Weights of a small mixture-of-experts language model, trained from scratch on English Wikipedia: 4858 steps.
Below are experts of layer 3 (counted from 0) of a mixture-of-experts language model. Rows are named router (the router's row for the expert), down (a neuron's output weights, with its number) and show model dimensions 0-255. Each number is 128 + 24 x the weight over its row's rms, rounded and kept within 0 to 255. Numbers have three digits each.
Before each expert's rows: "comes before" lists some tokens at least twice as common just after its tokens as in all text. This comes from a sample of Wikipedia text that the model never trained on. Tokens count by the router's weight.

# expert 245
comes before: " | ", "; ", " |", ".", "–", ") | "
router:110080142098137119145088143147136139119122126157096111079113127101142153096076111102164118137174131141152119089114145106145150119133151141086106155160129146187129078096119081136131100116122146136136120075153147095161117112079069119101127173123125123135187120108112099075143140161156149115135125141139145143166105180117134126137107136087139100114107112131113118153150094139154148128144086121096113130130136171100105125120124164132079078156127145121114130121106135150132114114129179108120137121152111131171108090120120170143112119124153132096145123170122087121124185117110143151135120107118132134143154123137128138118098141115112151160149111125167132115121135116150123191135145125158207125116129133119135108154115145091129116179109116119179130109123101107146132127112119
down0:095137106126125103148130140131137127155114134133152130168082118138078149156097111147150081133112134169151152193111121127125139157117126090130139113124120136150133141172137143137087148160121130082078121145160154150118114131163113124141115129108116113135123061090155149117158107137158157094119143099119144167099118116094151080134168114120129124139122176109100114077095117112110138109158123123139103121121102139140077115122106129133133107118111089116134162129125108142101138167121147107112159098129106108086129171105124167120148041150092102098142146162096153160102144153122138104123147134161143121127166135123130157112105130176148112106131151101135106161151121120122148143149146128125110109132149149066103167132158102087154150115123161140171112161098155123139159140109105

# expert 58
comes before: "–", ")", ".", " |", ").", ", the"
router:118106105114081162139112101107107171167131131121148160141115144169125168113115083106134113136155172114128158099154144124151156154135103131168134176077163104145139151102116124142067128127120121142106112076136140143119136093109102127126130123123101120154149115136105078091167122163114086098128171197118119139177143148146185124129107131119113102109111131099146171129147135128125130116125120131117093135129171124152148111154143148118090115130141142146082102140102097099147101091128157130136130134135102078146094103112124133108113120110140128082103126125158162080117168118091130136136124144156098137126125120113135164077104136126151110167167129128135149091113094120147125141150114147102130111117157158068105169137116125117124124177110111139172132100168144128103140113153138
down0:120114106144150153138096139136143125133151078179091095128100157144125133125123138112148128147099099164113111112172107120169121145098115113170140115075161128104136140146142127142097162148175113117155127106115135082121166173106121157135123167133097129119115123105120150118156142079126155133121125147091123155111121101123108126081155165145163125118107125128149115103078107116149133152123131134152142109108155142124147134099133177131154118166095146109110145112134173100101143115096130169135127133125127145114120116133118124156114096131108093132129127123158120101151154122143144121114142155114102136128147146150058118110107130134140156098084187154100197174095142133125083099152141121151153156162092197116113107127125114126122136098068114133159160145155122146167148119081110

# expert 214
comes before: "–", ")", ".", " |", " | ", ", the"
router:126126126107090175139086111138153153119139120097161145141119129127146149128115142090146109114140172117131112124147098140209158159166137155134097131132162129142155148095123092144123113102143144174127098113147128142129116113080121125101123170146103125134124122115112097114146129140151157118138167133150155148160098175127140111120102178145107111141137132065120179138150134113126177109097137112098113193118147148146119120168142156116120082140114134146086099108116112071120133124169186117145131119147117101149093112121133130151122120105134131123162108123125117127190133109150141124138121145125116127172105116117099164095085109148126165129114119132184156080137108124167122162102125131125153109109134114082126123146076149134119101163070120128140130116136132118072140126150104
down0:106124126137104055081119097147089117057153134146125096129181099087166128117096133110157107094119139108169132124181128169096091116111129132145116154128150140095146160098152146157138121103147126142137128095096118127117104096105132139122095162131159101153126219113125160142105111107148124135138093146133119184149116108099123118151126115107127106132128163107126117072151109116132152145124143082108186134121132122132123117129101100142152126138110137102102149138145141083132132138128138106142141133128124114150098112113145130156142168099126155176142105145121122098166120114093118115146134173109094145133092132155161123140119155152098163095125184144135122129112165129150093114143109124155144166117132120125168111154100165134147121175110105153153088146139102126140150136123129

# expert 76
comes before: "0", "1", "2", "3", "4", "5"
router:138097106094123116146077122124124130130171123098152113131075142151092142090149114131197117148174149128136161104133127117144122090130086127097107127089093139141132122153152114101103107123133139152084115115147137147111150118119110144134120158151118110115134126080133105120101119159131159101112163118150119094158133121105157143121086165106107131132154121067133147156115110118140105113126124135123109173130151156139127104161126155143132120120084093156070120135141132152165135136174144122172130153133099102169128142088131117186110107171145138110092132148120126134145110126131114137116136119118118092135141120112126134055080135120083132146099168121166150124160128138162173190129142120084156125116135147103103098177094110147134122132105117129166118142135115084088163138147125
down0:150094097182114097121150103158138095107154148147141193143138149110112144153151117139173144064162089118179133125133145117142112125112161115149168176102086118101153118113119114110154127178127103155130158103182086120134133113159170125122124131114178173129117135101123128143089160124135172153103136098154129098103175105123160154103167099132090125151121121097130099092139135108112149139139114166117133134088100105122135132100108098147061136172116131164105150135145105138088123137120145101081085127146109131148113143163134144138111136163089122129115102094132148134108126144116119112152086121135150116190055134156106139108093136096117103133126140144133122153154105132142145150093131148122148101135138135120135104137158116120117120119117105133126127093129131123112111139123115

# expert 151
comes before: "–", ")", ".", " |", "),", ", the"
router:121127135142076176139093126162149168139125113103150153171137128140140168113118116096142117092129144090125140132120131123190155133157112162152133146125161143120113139110102121161107123114148152127146102115142130126112086104118104101113126159135111114163137125112088107087122150166192103054124140167153148144156107173108161112154123160128153096097084110075118133146111125134160125085095101119108106160132136137172145113164124156129105125106110162150110074133095094073131109122151181126120134113142126091126083066112091130147130129159136133109138127130121125096147177124104139111141105140120106136150124153102108141109076136102131148149134118117139152070144103144127116152142108121109156117124115167079113143121115142137117112158116131140134135099106123125088137136154100
down0:129091102157156148102148142150117153103086069095103112153093111151179134095127187127123095113095128149119120129113129138114087123072120164104112101129156145132123136130139115120145146092138137103106136141065077136105141106171143110110183159131149061156148139103133156111163116144130151133110132111121097120134130086135157168122170139128158124110117102111097117134108162147130147121135126091128081076104092126159157102129163118125117157148166140095060152120116107152136113124164148158104125109130113102094133145114114112146105160142141146151129148139131085150126111107120125138134140137130136154092145117117120129174130153085087145142131116133144148153087111139132110091133144122129097096145129135129098177124090180130112142082128110122161117152147117143118122141169144

# expert 38
comes before: "0", "1", "2", "3", "4", "5"
router:122140138097136116170121114100183145086162088154173119130126126092101137128146117115169086148106135147103134109110138129146142121136084136106109137093108120198141139142163133095113123120126138152073143127159162133140115130111089130136130161144109128129136128085128098136129140152151192084097170149123132102183087165090154135159124135119093132123095149106146154110144129144139121091135156113127140165209142130131120113121132107154109102118123128151147106135162134137134109140130113160163135124130087081146115150120126155133129125187133134145155112151147096112141124119125141127134142132129094106188092140116087141072073139152124153158116127161137157130151139139162152149122095123079164131163117134106155087169119147132152117128114096145154149102118109105133152136151134
down0:135126168152140147115122134125111138115108096163161152155141148118079093132166145147143115129111104148156138134085130100115139129084132170155130091176116082104133136122100172146090161175151113104144130147126092122119121126190140189122109176131174100132122103147084086125091122135175135093121145119123113147128144134126142143119152115140109147185147142108133135122092089145091144138114121133119172139136139121096097144104137142153114118116122109132140100097100165100084114096122094155142139180120079115147133171120146109104139161105201138139080109148121170133146118131106140135156081125101136147123097110146113155157147137132076147143121128119095109163089108116126119151087115142117145123136119117141129141105144169107109137127164134134128137142147100144163171131114123